Experts of a small language model.
Size: 9 layers, width 160, vocabulary 8192, 35.6M parameters.
Experts: 256 experts in each of 8 layers, 32 SwiGLU neurons an expert, 4 picks a token, a softmax router, a shared expert of 128 neurons.
Training: 476M tokens, 3629 steps.
Below are experts of layer 5 (counted from 0) of a mixture-of-experts language model. Rows are named gate (a neuron's input weights, with its number), up (a neuron's input weights, with its number), down (a neuron's output weights, with its number) and show model dimensions 0-159. Each number is 50 + 15 x the weight over its row's rms, rounded and kept within 0 to 99.
Before each expert's rows: a language model's description of what the expert responds to; "raises" lists some tokens whose logits its average output raises strongly, later layers aside. This comes from a sample of Wikipedia text that the model never trained on.

# expert 39
Name-initial syllables, "as". First syllables of names and headwords at line or sentence start, like U-EFA, Al-aska, Rel-iant, plus the word "as", often in sports text.
raises: "ation of", "ger", "ation", "ation for", "go", "fit"
gate1:55 58 36 61 52 35 34 74 59 27 64 58 47 56 49 84 59 58 35 83 57 53 65 74 28 27 81 30 57 60 61 42 36 36 47 16 61 70 43 44 61 45 72 49 71 26 09 30 39 43 61 50 28 71 62 46 55 40 66 51 60 46 33 52 51 36 48 68 45 58 66 64 53 23 49 77 55 42 51 21 18 61 55 68 38 32 52 42 36 50 52 49 47 47 57 54 32 51 38 65 71 58 24 47 44 38 40 47 28 45 57 40 12 53 42 41 33 83 64 79 71 71 30 47 74 67 40 51 34 53 50 50 70 49 24 84 47 48 54 39 49 58 44 55 32 46 44 54 57 49 37 57 35 66 49 52 50 60 48 28
up1:46 44 46 44 67 74 56 38 32 74 55 43 45 55 49 33 48 58 49 07 45 41 46 41 78 54 40 40 59 45 51 35 34 44 49 68 29 58 49 64 36 80 32 42 54 76 74 53 69 41 48 44 54 22 50 66 35 22 23 30 59 29 69 32 62 69 52 49 71 41 27 42 82 79 61 47 44 38 37 69 60 37 57 58 47 46 55 41 49 54 48 23 75 43 33 86 60 54 53 62 18 50 72 62 60 54 64 46 59 51 47 56 69 50 60 69 37 38 41 32 52 23 61 59 07 36 68 60 38 51 50 58 51 68 48 33 71 57 46 65 57 38 59 31 81 52 26 48 66 58 48 43 42 29 48 25 54 42 77 48
down1:64 34 52 74 73 48 57 45 64 52 65 39 33 50 44 50 35 14 70 32 58 54 71 62 38 66 24 61 52 63 41 63 66 56 39 58 22 70 40 66 57 46 44 49 55 55 59 64 18 39 34 68 60 20 40 78 51 74 44 49 48 39 20 47 56 50 66 29 97 61 58 48 61 36 52 41 62 57 49 62 70 65 39 71 66 36 42 61 75 55 42 33 53 53 46 52 57 69 44 26 40 41 41 41 39 37 18 27 48 46 54 53 94 55 54 26 47 33 50 41 58 49 66 55 35 52 30 41 41 38 58 50 74 19 71 71 28 44 28 65 56 61 53 41 42 70 68 37 40 26 49 63 30 51 51 69 39 57 70 61

# expert 48
Table separators and openers. Separators and openers in sports tables and infoboxes: bars, semicolons between scores, " (age ", opening quotes or parentheses before a capital.
raises: "or", "or.", "or,", "orn", "ori"
gate1:55 71 72 23 54 49 54 61 24 51 60 43 44 81 53 73 65 54 58 43 63 64 49 52 67 60 58 25 54 70 45 37 37 47 55 52 42 54 35 63 49 57 50 40 40 73 27 51 27 59 32 37 51 53 57 36 73 42 66 63 98 38 17 54 74 35 66 74 48 34 37 77 22 39 39 62 49 45 37 32 56 24 37 46 32 43 44 28 36 32 73 64 37 64 67 55 30 36 44 74 26 70 45 71 59 33 24 55 31 49 41 50 35 64 33 39 28 76 48 42 67 20 57 63 49 53 21 74 53 45 38 61 52 61 55 58 58 52 25 40 58 39 41 27 44 61 50 55 49 45 46 87 43 62 32 53 47 47 42 60
up1:52 32 63 77 40 70 54 53 88 36 37 33 28 75 72 53 77 32 34 53 31 67 28 48 71 61 41 48 48 33 62 44 51 53 52 87 47 48 56 29 26 76 55 26 62 71 65 62 28 45 64 48 67 42 53 46 53 55 77 61 72 52 41 40 56 55 33 53 56 36 30 47 30 49 53 47 63 41 41 60 49 22 29 59 53 41 56 49 61 36 69 48 35 41 63 61 42 72 57 64 50 44 47 92 55 49 64 62 51 20 50 52 47 49 61 49 48 60 43 16 41 51 56 36 36 75 29 12 74 29 28 58 38 58 41 45 66 39 64 57 71 52 13 56 46 52 56 49 51 34 58 65 46 43 39 58 31 24 63 71
down1:48 53 28 57 71 60 45 48 37 46 44 29 57 62 55 33 20 81 38 53 46 58 50 57 09 66 72 60 09 54 48 49 56 61 42 56 55 67 57 40 51 40 70 21 64 38 56 53 25 36 39 25 52 35 63 39 50 41 65 34 68 50 62 49 50 58 28 47 55 68 41 43 76 58 44 78 73 57 46 37 74 60 61 24 56 70 25 46 34 42 71 34 40 38 42 53 73 58 16 32 64 38 61 66 40 22 42 79 51 62 40 72 55 45 65 74 58 37 66 53 47 72 75 73 18 35 61 59 51 52 36 56 35 39 27 46 45 63 35 44 37 70 46 29 58 38 56 57 46 50 47 46 31 66 44 43 22 33 61 50

# expert 25
Table row openers. Opening pipe of a new table row after a line break (Medal, Place, Party), football position cells like MF and FW, and some adjectives.
raises: ",", "our", "c", ".", " of"
gate0:52 59 42 51 59 54 14 53 46 59 59 39 48 41 19 63 38 59 43 46 65 48 80 40 31 35 41 26 64 73 31 35 62 62 50 48 44 72 61 84 66 55 32 79 65 51 40 46 33 48 46 46 87 68 73 37 71 28 47 86 60 35 48 29 86 56 47 54 38 72 65 53 40 49 40 60 30 47 42 45 31 18 61 59 45 72 42 31 53 30 45 77 35 62 16 54 47 51 40 45 28 50 32 62 42 55 56 58 50 31 58 45 47 69 66 54 48 70 50 56 67 41 53 44 33 64 50 75 36 47 49 53 53 41 27 14 56 38 47 71 53 38 27 22 20 53 46 52 72 54 51 65 46 59 58 50 39 59 53 34
up0:50 51 31 33 53 37 52 54 48 26 55 70 62 59 64 67 53 58 37 38 39 43 52 67 47 65 58 45 54 53 65 67 49 54 49 53 52 51 57 22 51 64 42 34 53 29 66 18 79 70 32 24 67 72 63 58 19 41 59 58 25 56 48 41 34 42 70 48 60 30 51 28 40 41 46 63 61 43 17 56 55 31 29 75 57 44 35 57 49 28 38 59 53 74 50 84 67 22 40 64 52 60 40 63 39 44 47 54 81 51 49 57 22 81 39 39 47 73 56 24 59 60 22 37 33 54 53 48 49 70 63 63 62 75 24 37 36 44 40 50 51 55 59 74 64 66 39 46 63 37 27 87 45 13 48 43 70 65 62 48
down0:43 21 60 47 32 67 47 39 43 77 52 39 43 42 35 37 54 46 81 70 64 59 43 26 57 62 82 63 46 64 71 28 33 53 45 44 19 27 48 60 50 48 57 71 76 73 63 49 47 45 53 67 44 27 57 34 50 31 58 61 54 74 29 42 42 35 57 55 66 35 41 66 58 50 66 59 44 40 75 50 73 67 63 35 29 50 49 41 51 58 79 30 30 57 63 27 38 38 61 44 84 49 49 53 63 45 50 35 61 44 75 43 59 29 23 31 57 47 65 61 37 79 36 75 54 28 38 61 55 51 47 30 35 32 50 46 54 37 50 38 35 45 72 54 66 40 58 49 52 69 66 38 86 21 64 63 36 33 51 16

# expert 9
Sentence-start pronouns, emphasis adverbs. Sentence-opening He, She, It and ", she/he" after dates, plus adverbs like primarily, mainly, especially; also Xi Jinping's i.
raises: "irst", "60", "10", "50", "57", " is a"
gate1:23 56 67 51 48 22 57 79 40 29 61 55 17 51 25 71 47 72 29 70 63 30 58 59 54 36 68 26 54 55 38 37 51 49 50 41 46 59 48 56 46 69 30 60 55 43 29 46 16 52 43 50 44 62 61 24 57 36 33 69 96 38 51 49 55 14 50 57 44 49 55 63 49 44 33 72 29 30 44 60 42 46 60 52 40 71 62 08 41 24 67 46 36 54 50 41 33 27 40 62 44 63 38 47 27 36 60 78 64 38 85 69 38 73 52 55 16 58 71 45 59 62 59 59 57 73 50 61 52 45 67 63 68 60 38 58 60 53 44 51 42 43 48 20 51 59 54 57 42 58 33 46 23 48 72 42 55 41 52 53
up1:28 40 50 58 33 38 55 70 36 40 62 26 20 41 33 51 51 53 54 50 52 44 45 23 63 47 52 26 40 39 50 41 55 56 57 62 48 61 70 32 41 67 48 43 50 42 48 54 13 67 47 63 28 27 59 21 51 41 33 61 99 43 69 47 33 50 63 50 52 48 57 52 48 59 44 49 36 47 56 71 47 38 61 53 58 63 52 32 55 17 60 33 66 46 46 37 53 30 48 50 62 71 28 25 39 34 48 80 53 41 52 79 54 52 85 89 42 50 61 26 49 82 62 38 41 61 35 37 48 37 48 43 67 80 52 68 55 63 59 48 37 52 45 23 65 39 75 39 41 60 39 21 34 67 59 47 50 28 36 51
down1:88 49 78 73 29 44 46 47 55 29 41 42 51 69 59 62 50 50 67 53 57 43 32 37 37 38 65 59 74 43 36 45 52 40 54 43 57 42 54 62 65 20 59 86 53 59 37 56 40 34 33 31 58 81 55 14 65 70 55 56 46 32 28 36 53 73 75 51 21 76 49 57 34 62 30 40 86 68 52 59 53 33 54 42 57 50 57 28 26 36 64 45 48 51 77 34 53 32 46 44 38 70 59 56 63 55 41 59 55 37 20 49 64 46 73 54 48 58 42 59 14 57 53 41 38 72 64 65 48 55 32 56 47 41 54 60 71 40 71 27 21 62 46 62 45 51 33 46 42 33 52 58 20 33 48 53 60 60 78 74

# expert 7
Name endings in tables. Word-internal pieces finishing names and places, such as My-int, A-rizona, I-raq, Al-abama, plus pipes and empty cells in roster tables.
raises: "st", " and ", "er"
gate1:49 61 44 39 61 23 61 44 43 39 45 67 40 43 36 71 50 61 17 55 66 26 81 76 39 65 43 35 51 50 37 41 64 18 58 42 54 57 54 61 52 56 36 43 30 46 38 50 43 62 66 13 41 34 48 36 49 51 57 52 64 29 46 26 68 40 46 72 58 43 47 68 68 51 45 81 39 46 29 42 25 53 40 80 58 69 76 42 46 31 47 76 53 46 26 49 48 39 54 77 24 55 56 58 44 71 44 64 52 56 64 53 56 72 23 55 17 51 58 99 50 52 77 55 55 57 52 44 26 37 57 54 41 43 38 43 62 48 68 54 59 13 37 45 47 43 48 76 49 29 53 34 63 47 44 41 43 57 66 53
up1:75 40 30 30 34 87 63 69 42 59 51 64 60 68 57 55 25 54 52 56 47 24 40 62 48 69 59 43 50 60 48 48 46 54 21 52 62 40 37 31 32 47 60 45 37 35 32 54 49 85 99 33 39 35 40 49 58 41 46 34 67 40 79 42 53 51 71 58 56 60 40 34 46 42 70 49 74 60 19 60 54 33 57 45 33 36 79 36 57 41 04 49 48 58 44 65 41 69 55 59 26 45 26 41 40 26 40 54 52 52 51 37 44 44 67 40 50 67 51 48 54 51 67 47 60 48 74 45 56 64 60 85 38 39 45 54 48 53 52 42 66 35 77 47 27 54 34 28 59 83 50 35 64 74 57 32 48 35 56 62
down1:67 36 40 74 58 55 57 37 52 65 23 60 47 82 42 49 47 23 27 31 36 38 60 25 76 61 47 46 79 18 56 57 41 20 67 53 33 56 46 59 81 24 41 37 10 64 47 50 37 71 59 61 37 47 58 52 63 24 37 41 57 83 40 34 70 46 64 36 24 69 60 32 52 54 56 31 64 60 61 50 57 58 35 64 39 38 72 50 82 32 58 55 49 77 39 53 34 43 38 31 39 55 65 23 56 49 73 52 43 42 33 58 61 57 68 53 41 43 53 68 48 17 79 43 31 74 65 51 54 30 50 72 30 61 32 33 56 37 49 50 52 68 55 50 63 65 26 42 47 35 50 45 58 45 62 47 47 57 61 60

# expert 55
Row-ending line breaks, disc. Line breaks ending table rows or list items, the piece isc in words like discipline, and beginnings of proper names like Marsh, Cath, Queensland.
raises: "s==", "onom", "uz", "s.", "olished"
gate3:12 67 60 44 62 35 46 48 53 37 55 59 35 58 58 64 53 58 31 52 55 65 55 71 29 48 47 07 41 54 29 34 58 37 53 33 34 64 42 58 57 52 42 40 58 49 55 53 42 72 59 47 45 53 52 56 46 43 46 53 65 42 44 48 55 41 45 71 40 59 57 41 61 27 47 63 31 32 36 46 28 40 79 85 47 31 63 22 47 66 77 83 29 84 41 56 59 39 40 55 29 49 64 68 36 40 57 71 44 35 70 67 42 61 38 51 35 66 57 83 70 25 55 75 48 53 64 64 53 45 59 54 59 32 47 64 88 49 61 56 20 18 51 47 47 42 43 69 52 16 36 54 26 36 75 38 32 45 73 52
up3:47 64 66 43 60 64 54 42 50 28 56 75 65 33 48 50 57 63 34 58 46 71 41 57 51 48 54 43 48 35 29 28 70 59 59 58 28 80 63 40 52 51 54 52 39 20 47 50 47 62 45 44 52 56 53 40 58 43 77 61 42 70 61 33 49 39 13 36 58 43 59 25 66 49 48 64 46 44 51 54 45 69 28 81 63 39 43 58 41 64 73 61 30 56 52 17 49 46 44 59 29 42 64 63 38 72 47 57 38 27 51 40 62 53 51 06 59 70 46 64 57 33 58 61 37 22 76 55 62 49 50 79 48 14 45 88 41 39 47 54 43 31 45 45 64 42 41 58 61 33 26 56 60 58 82 64 21 47 85 80
down3:39 71 53 55 38 62 32 60 45 52 71 57 46 76 51 54 48 75 65 61 20 60 63 35 42 36 42 57 65 48 68 52 23 56 86 45 37 47 53 40 63 15 31 39 52 53 82 48 41 63 48 60 47 38 61 85 61 63 48 66 48 58 22 73 42 65 62 58 24 38 24 41 50 56 46 62 48 42 76 70 33 22 24 34 53 42 43 48 25 67 30 40 30 35 42 58 54 59 48 48 32 44 84 52 54 25 27 34 22 28 51 46 57 28 82 54 60 59 72 24 67 65 36 60 56 49 46 42 34 48 47 42 48 60 30 22 48 69 25 51 59 46 53 49 82 46 53 27 54 58 46 59 58 42 65 46 35 46 63 48